From a checkpoint of a small mixture-of-experts model trained on Wikipedia.
Size: width 128, vocabulary 8192.
Experts: 32 SwiGLU neurons an expert, 8 picks a token, a softmax router.
Training: 287M tokens, 8768 steps.
Below are experts of layer 7 (counted from 0) of a mixture-of-experts language model. Rows are named router (the router's row for the expert), gate (a neuron's input weights, with its number), up (a neuron's input weights, with its number), down (a neuron's output weights, with its number) and show model dimensions 0-127. Each number is 50 + 15 x the weight over its row's rms, rounded and kept within 0 to 99.
After each expert's rows: a language model's description of what the expert responds to; "mostly gets" lists some tokens that are sent to it at least half of the time. This comes from a sample of Wikipedia text that the model never trained on.

# expert 21
router:71 41 52 75 16 66 36 81 37 36 37 51 50 45 40 39 50 36 40 38 38 55 54 53 53 91 29 55 53 72 56 33 47 71 36 58 67 45 35 68 29 70 28 60 34 54 57 50 51 59 39 56 87 17 48 50 50 63 27 64 39 37 63 27 52 20 35 59 70 25 29 44 48 56 44 50 46 55 58 76 56 62 54 59 47 55 62 39 76 56 32 35 34 27 45 41 39 36 77 79 58 41 58 57 67 65 36 64 31 45 57 63 71 33 35 51 59 62 45 36 56 51 69 46 16 42 47 58
gate0:72 20 60 66 46 50 53 71 40 42 49 66 68 31 35 39 79 52 28 29 54 41 38 65 65 72 62 59 20 44 75 55 47 54 60 88 57 26 36 31 70 62 69 45 44 53 50 59 89 50 48 50 57 38 47 40 39 36 29 36 51 65 42 28 64 65 44 17 56 43 59 62 57 45 63 61 44 39 55 53 47 70 60 49 43 71 73 39 44 49 60 26 54 31 39 50 27 71 08 38 59 49 48 70 58 45 38 28 52 51 68 44 51 27 39 52 43 37 22 57 39 58 40 63 30 34 56 25
up0:20 53 38 66 38 44 63 37 42 62 74 43 64 75 78 61 43 32 59 60 49 42 47 78 50 39 47 53 56 35 26 59 81 53 46 33 66 49 48 78 88 40 39 76 48 67 75 42 41 42 36 61 46 23 58 88 49 36 33 72 55 49 48 64 60 29 28 64 59 65 45 53 64 39 55 66 40 25 57 39 54 43 48 48 47 56 38 52 43 49 28 65 57 47 76 37 36 27 62 73 42 45 50 24 84 69 23 57 36 47 56 52 26 41 54 38 44 39 49 43 35 46 64 53 38 75 34 33
down0:45 55 33 48 49 62 67 65 59 42 52 32 42 45 56 65 22 82 27 69 61 23 68 62 59 43 53 60 57 23 63 46 47 51 58 36 22 58 57 40 52 56 43 23 37 32 74 49 32 68 42 31 56 53 62 43 47 66 68 14 43 19 28 58 59 33 04 51 51 69 61 62 45 39 34 37 55 55 56 31 52 30 54 31 52 46 52 43 38 26 54 75 49 49 61 35 63 53 34 40 39 53 42 60 24 49 46 65 71 16 29 49 39 51 86 51 26 40 36 59 55 24 37 53 59 67 45 52
Place connectors, table separators. Prepositions, and, commas and table pipes joining place or institution names, such as in, at, of, South and East Asia.
mostly gets: " South", "In", " North", " near", " East", " in"

# expert 35
router:74 38 48 39 58 57 66 76 60 32 50 48 55 43 56 21 24 47 66 26 29 45 24 44 49 44 62 56 25 38 57 43 59 23 52 49 56 52 31 44 65 73 31 59 47 70 42 58 54 37 56 54 47 64 50 50 55 68 37 55 86 66 40 52 15 67 36 18 37 41 76 41 43 58 63 61 43 62 42 41 54 40 10 26 37 32 45 18 79 47 65 68 54 52 56 39 43 61 64 73 46 47 66 51 53 40 46 63 41 54 34 21 38 46 46 67 35 29 33 51 61 42 33 25 43 60 41 25
gate4:65 29 46 39 76 61 43 64 52 38 73 56 29 51 30 64 36 80 59 49 21 45 53 66 46 38 47 45 19 54 49 46 62 63 35 32 53 51 26 47 54 55 34 48 63 37 65 52 51 49 56 62 43 51 39 65 51 76 30 42 66 79 52 20 19 14 51 76 44 42 57 59 61 34 22 38 51 61 29 48 55 44 38 26 41 60 77 44 57 41 48 65 62 50 66 64 52 38 36 38 41 67 62 37 69 57 37 81 61 50 56 48 50 43 52 44 79 33 15 30 36 48 73 52 43 31 27 74
up4:54 29 44 30 58 62 45 77 46 61 73 73 62 49 74 56 40 88 50 50 44 21 40 77 57 58 67 43 46 56 64 40 76 64 61 33 66 66 48 44 42 58 44 51 42 87 32 73 22 72 38 73 63 44 44 59 47 44 44 52 94 59 62 60 58 37 46 78 37 59 52 59 52 58 28 43 50 43 68 57 30 43 61 60 41 42 64 48 54 52 00 53 53 36 64 47 34 85 57 54 59 74 25 41 46 44 63 44 29 48 58 53 59 54 53 61 51 55 51 47 53 28 30 42 48 44 71 49
down4:40 20 54 42 38 52 57 71 73 42 58 37 58 55 41 55 53 67 62 39 41 18 34 37 29 51 31 76 91 60 40 71 71 57 39 30 60 50 69 61 30 67 43 37 58 57 54 62 58 47 39 56 48 67 28 37 82 45 49 39 56 53 61 30 51 40 61 50 26 53 27 36 51 40 62 41 48 55 49 47 42 38 58 62 50 49 52 59 56 35 32 59 58 55 43 29 32 17 30 49 80 50 56 60 69 06 61 48 83 34 34 68 49 72 44 47 56 37 66 63 46 31 17 46 24 35 57 49
Infobox field labels. Field names and markers in infobox lists after a line-start dash, such as Running time, Place of birth, Born, Website, with dates and colons.
mostly gets: " Born", " Coordinates", " Website", " MF", " Type", " Genre"

# expert 32
router:61 55 45 52 79 55 42 33 41 60 41 49 41 34 42 38 44 43 50 66 13 40 56 61 38 49 32 64 39 63 39 49 25 41 76 58 51 21 65 61 80 66 43 48 54 52 59 64 99 34 26 58 41 35 76 53 67 66 48 78 43 41 28 74 30 24 54 33 44 59 41 60 49 42 83 80 58 67 68 44 63 44 37 43 65 47 49 68 47 52 51 29 48 50 59 39 65 41 62 68 37 60 56 58 55 45 81 27 46 60 49 61 53 51 35 52 77 47 48 46 82 79 45 45 39 50 69 49
gate0:46 58 35 33 52 57 44 47 34 81 62 61 41 48 57 55 61 57 41 42 41 44 70 53 58 22 67 37 35 50 54 53 62 43 35 67 54 47 41 55 78 44 28 33 64 53 41 62 84 63 39 54 30 55 65 63 56 32 66 46 29 40 65 43 24 31 43 55 45 62 34 42 53 31 84 61 28 50 35 41 41 37 86 48 39 62 53 47 24 32 45 71 40 29 65 30 45 45 43 55 52 45 45 68 42 50 61 50 35 59 16 44 51 35 05 50 33 71 44 49 79 59 58 61 35 04 65 49
up0:37 33 49 54 35 69 25 36 34 51 61 53 41 52 35 53 50 64 38 31 53 33 78 55 12 53 26 40 25 24 49 70 41 61 18 42 49 47 42 48 61 41 49 61 48 32 46 42 19 61 61 29 54 45 51 49 45 49 57 73 71 50 43 60 54 48 54 44 53 53 67 55 50 32 72 37 45 27 44 69 52 33 57 52 26 64 49 44 19 57 38 71 57 26 66 50 39 46 58 32 28 45 19 40 15 80 86 52 34 43 48 30 50 48 71 57 50 36 50 83 34 45 45 37 58 42 48 79
down0:26 29 28 47 38 22 55 54 44 51 57 67 29 66 49 35 58 37 61 64 56 34 42 49 44 34 50 21 54 44 27 36 42 41 64 62 33 77 40 71 52 39 74 47 47 52 71 57 63 49 37 55 36 66 17 52 51 33 57 09 60 53 62 48 53 54 33 74 49 41 35 36 25 53 05 56 29 41 24 48 60 34 57 63 60 50 28 27 64 43 49 51 58 43 49 35 40 57 49 50 55 58 49 28 50 48 35 69 44 34 38 37 45 36 42 50 31 56 44 47 08 33 06 37 54 55 35 40
Digits inside parentheses. Digits and short words inside parentheses after an opening bracket, such as years (1974), (loan), (sf), (Note), plus Arabic and Japanese characters.
mostly gets: "ا", "ي", "و", "ー", "track", "ง"

# expert 61
router:82 50 23 31 59 32 26 28 53 47 41 43 48 39 75 54 60 51 72 48 20 35 33 37 21 71 42 53 62 67 49 40 53 53 43 57 53 57 37 60 20 70 48 39 62 38 62 51 24 47 73 52 64 17 26 50 61 64 58 71 24 24 63 55 55 36 58 61 75 45 57 66 70 41 60 62 58 46 71 72 63 34 43 73 63 55 22 54 53 77 42 70 47 54 59 22 61 31 43 55 45 51 55 50 36 59 32 64 50 58 69 44 29 47 19 40 62 63 69 57 55 41 67 69 62 60 37 48
gate2:68 48 59 30 58 56 56 72 68 69 51 54 45 44 46 96 41 60 79 56 45 67 55 40 25 73 48 44 35 32 65 47 56 49 47 54 71 63 54 46 42 52 72 51 63 49 59 59 38 33 56 41 66 17 57 24 75 67 33 76 20 48 55 22 40 74 59 57 51 26 43 46 69 54 49 41 35 51 58 56 45 57 41 20 57 48 31 68 75 31 45 49 58 58 45 36 50 36 65 61 47 56 20 52 76 64 36 56 14 49 65 64 39 37 36 36 60 32 84 56 41 29 33 68 50 42 37 47
up2:81 77 44 58 26 53 59 53 66 62 38 35 53 39 68 47 58 62 50 66 51 43 59 44 58 27 28 39 41 45 49 61 40 40 64 28 43 72 71 68 66 57 72 56 59 50 56 65 28 47 39 53 44 43 68 63 22 33 37 85 37 39 70 43 84 43 65 52 83 51 20 61 56 59 55 57 44 63 29 47 51 35 42 73 57 60 35 64 52 33 34 66 81 66 54 15 49 24 55 46 32 56 50 53 42 56 35 53 23 71 27 43 46 64 53 56 41 40 31 50 68 66 34 43 39 35 61 24
down2:68 53 68 67 70 49 44 42 52 41 29 50 51 44 36 56 60 60 42 55 26 46 70 63 83 47 54 46 54 72 30 61 31 52 44 40 39 14 49 45 62 86 12 72 52 63 53 46 08 54 32 30 49 44 41 36 47 29 68 61 63 72 70 75 60 42 16 52 39 79 74 48 39 46 45 48 70 33 65 51 58 64 63 69 47 62 41 32 51 44 60 43 48 36 66 57 41 66 49 64 56 66 76 55 31 28 26 70 59 49 33 46 64 63 72 55 49 53 47 51 46 58 77 46 50 36 70 49
Punctuation in names. Apostrophes, commas, colons, dashes and table bars inside titles, names and lists, such as Count's, Show: Domination, brother's.
mostly gets: "'", "’", "!", "?"

# expert 50
router:83 42 68 46 55 56 36 48 83 21 37 53 33 69 47 77 33 61 41 54 55 72 64 37 52 66 45 31 50 49 56 54 53 60 36 65 56 70 48 58 37 54 47 58 65 28 61 44 84 46 15 61 33 66 64 74 39 42 63 45 57 58 46 46 11 15 46 49 59 46 32 41 40 68 79 47 68 66 58 47 48 62 53 40 52 58 58 59 53 60 56 56 53 24 61 51 62 46 80 46 70 44 66 28 44 59 22 56 65 28 44 65 75 34 31 52 37 55 44 68 35 61 62 27 51 84 48 36
gate0:65 34 38 57 56 41 40 55 77 49 41 47 58 54 75 60 56 32 37 61 61 45 47 59 42 51 48 25 66 52 60 16 64 42 49 51 49 82 49 44 49 43 56 36 64 56 86 70 74 34 39 59 36 69 31 54 67 39 66 68 47 69 64 60 51 29 24 77 52 35 00 56 47 56 75 47 50 48 51 62 54 63 37 46 38 25 47 72 32 11 60 46 63 40 42 50 62 76 61 52 75 36 34 52 48 37 37 46 55 48 59 37 93 51 48 51 45 42 55 45 38 73 51 54 45 78 32 41
up0:53 30 28 20 58 30 31 55 59 67 59 59 45 29 55 54 38 59 45 61 56 51 44 38 43 56 45 33 68 29 32 48 37 56 45 52 72 46 46 58 90 54 12 52 69 54 67 47 37 50 70 52 70 45 74 63 40 37 42 44 48 32 36 20 31 58 74 56 52 69 48 44 83 50 56 22 80 88 44 55 42 28 39 47 67 37 29 49 49 49 45 52 52 72 73 46 17 60 47 48 49 37 66 28 62 56 60 55 56 44 64 31 42 37 70 54 52 48 38 27 65 68 25 61 22 46 60 59
down0:22 50 65 19 22 55 24 69 49 61 26 58 24 56 27 52 52 85 46 49 71 26 44 44 72 43 34 42 79 60 51 43 46 57 29 38 46 36 25 32 56 32 73 61 64 51 38 37 52 55 53 91 75 29 35 25 66 74 64 46 48 65 48 41 33 62 48 63 27 63 39 46 80 62 38 31 41 43 73 52 31 52 52 42 54 33 23 58 54 55 40 68 32 44 62 59 54 37 64 58 52 42 45 42 36 47 73 25 40 60 58 44 64 58 22 53 46 64 56 44 46 45 39 30 51 56 53 43
Clause-linking conjunctions. Conjunctions and linking words joining clauses, such as and, as, but, where, when, because, while, also had in census household statistics.
mostly gets: " where", " when", " than", " but", " However", " because"

# expert 1
router:27 24 58 36 69 37 72 75 59 60 53 44 62 70 74 62 32 70 68 54 47 66 40 23 42 52 45 40 57 77 39 59 47 43 65 59 17 61 50 51 77 38 68 74 54 52 89 22 44 50 52 31 71 75 65 33 47 39 45 53 53 56 48 49 67 41 48 52 40 22 50 53 13 24 71 21 37 41 31 56 50 78 45 55 63 24 59 47 34 73 42 46 41 53 58 54 50 52 65 49 54 55 36 56 30 35 44 34 33 47 57 40 34 78 66 70 57 35 47 64 37 56 53 40 39 29 66 51
gate8:58 52 44 56 76 40 39 66 67 39 25 62 36 51 60 70 46 69 55 51 46 56 27 56 47 86 38 45 69 78 73 38 63 23 90 81 37 32 63 29 54 28 68 59 35 52 50 53 43 52 42 26 60 63 40 57 28 53 33 45 36 78 30 62 71 37 55 63 33 31 62 45 47 25 61 48 64 54 56 72 50 46 57 65 73 47 55 33 42 18 39 46 76 59 46 61 47 40 59 41 61 61 46 28 57 51 64 31 67 61 71 30 72 40 60 39 36 54 38 25 60 58 47 44 25 36 59 47
up8:43 26 46 41 61 47 69 51 38 41 32 47 41 53 51 53 57 59 72 44 58 45 43 30 51 25 48 54 41 63 47 40 45 54 21 38 33 65 50 46 30 54 61 50 30 56 78 65 34 39 38 85 57 40 60 51 45 17 29 51 81 26 27 42 82 22 40 63 51 52 49 48 24 68 69 37 56 55 62 63 77 79 64 58 53 53 55 50 37 68 42 66 44 61 30 28 43 57 79 32 32 52 71 17 58 48 74 51 51 80 60 52 42 38 42 69 62 51 75 57 28 25 38 44 41 49 72 52
down8:54 94 68 31 76 57 41 61 35 38 58 65 44 30 43 56 57 37 67 47 67 48 31 47 27 53 39 52 72 57 46 58 13 59 47 78 61 54 76 32 43 56 46 49 40 62 59 49 25 55 58 61 49 46 22 55 90 32 47 66 59 47 69 62 31 38 60 65 48 55 51 36 57 77 51 42 62 65 35 68 60 38 36 49 22 59 36 24 72 60 60 69 57 37 40 43 67 81 52 64 66 61 58 33 61 90 52 44 41 58 47 33 53 57 54 54 29 62 60 55 31 26 54 47 47 65 58 72
Verb and word stems. Word-initial or middle stems before suffixes, mostly verbs and past forms, such as re-vo-ked, released, died, took, harm-ful.
mostly gets: " released", " took", " died", "|---|---|", "Mar", " bar"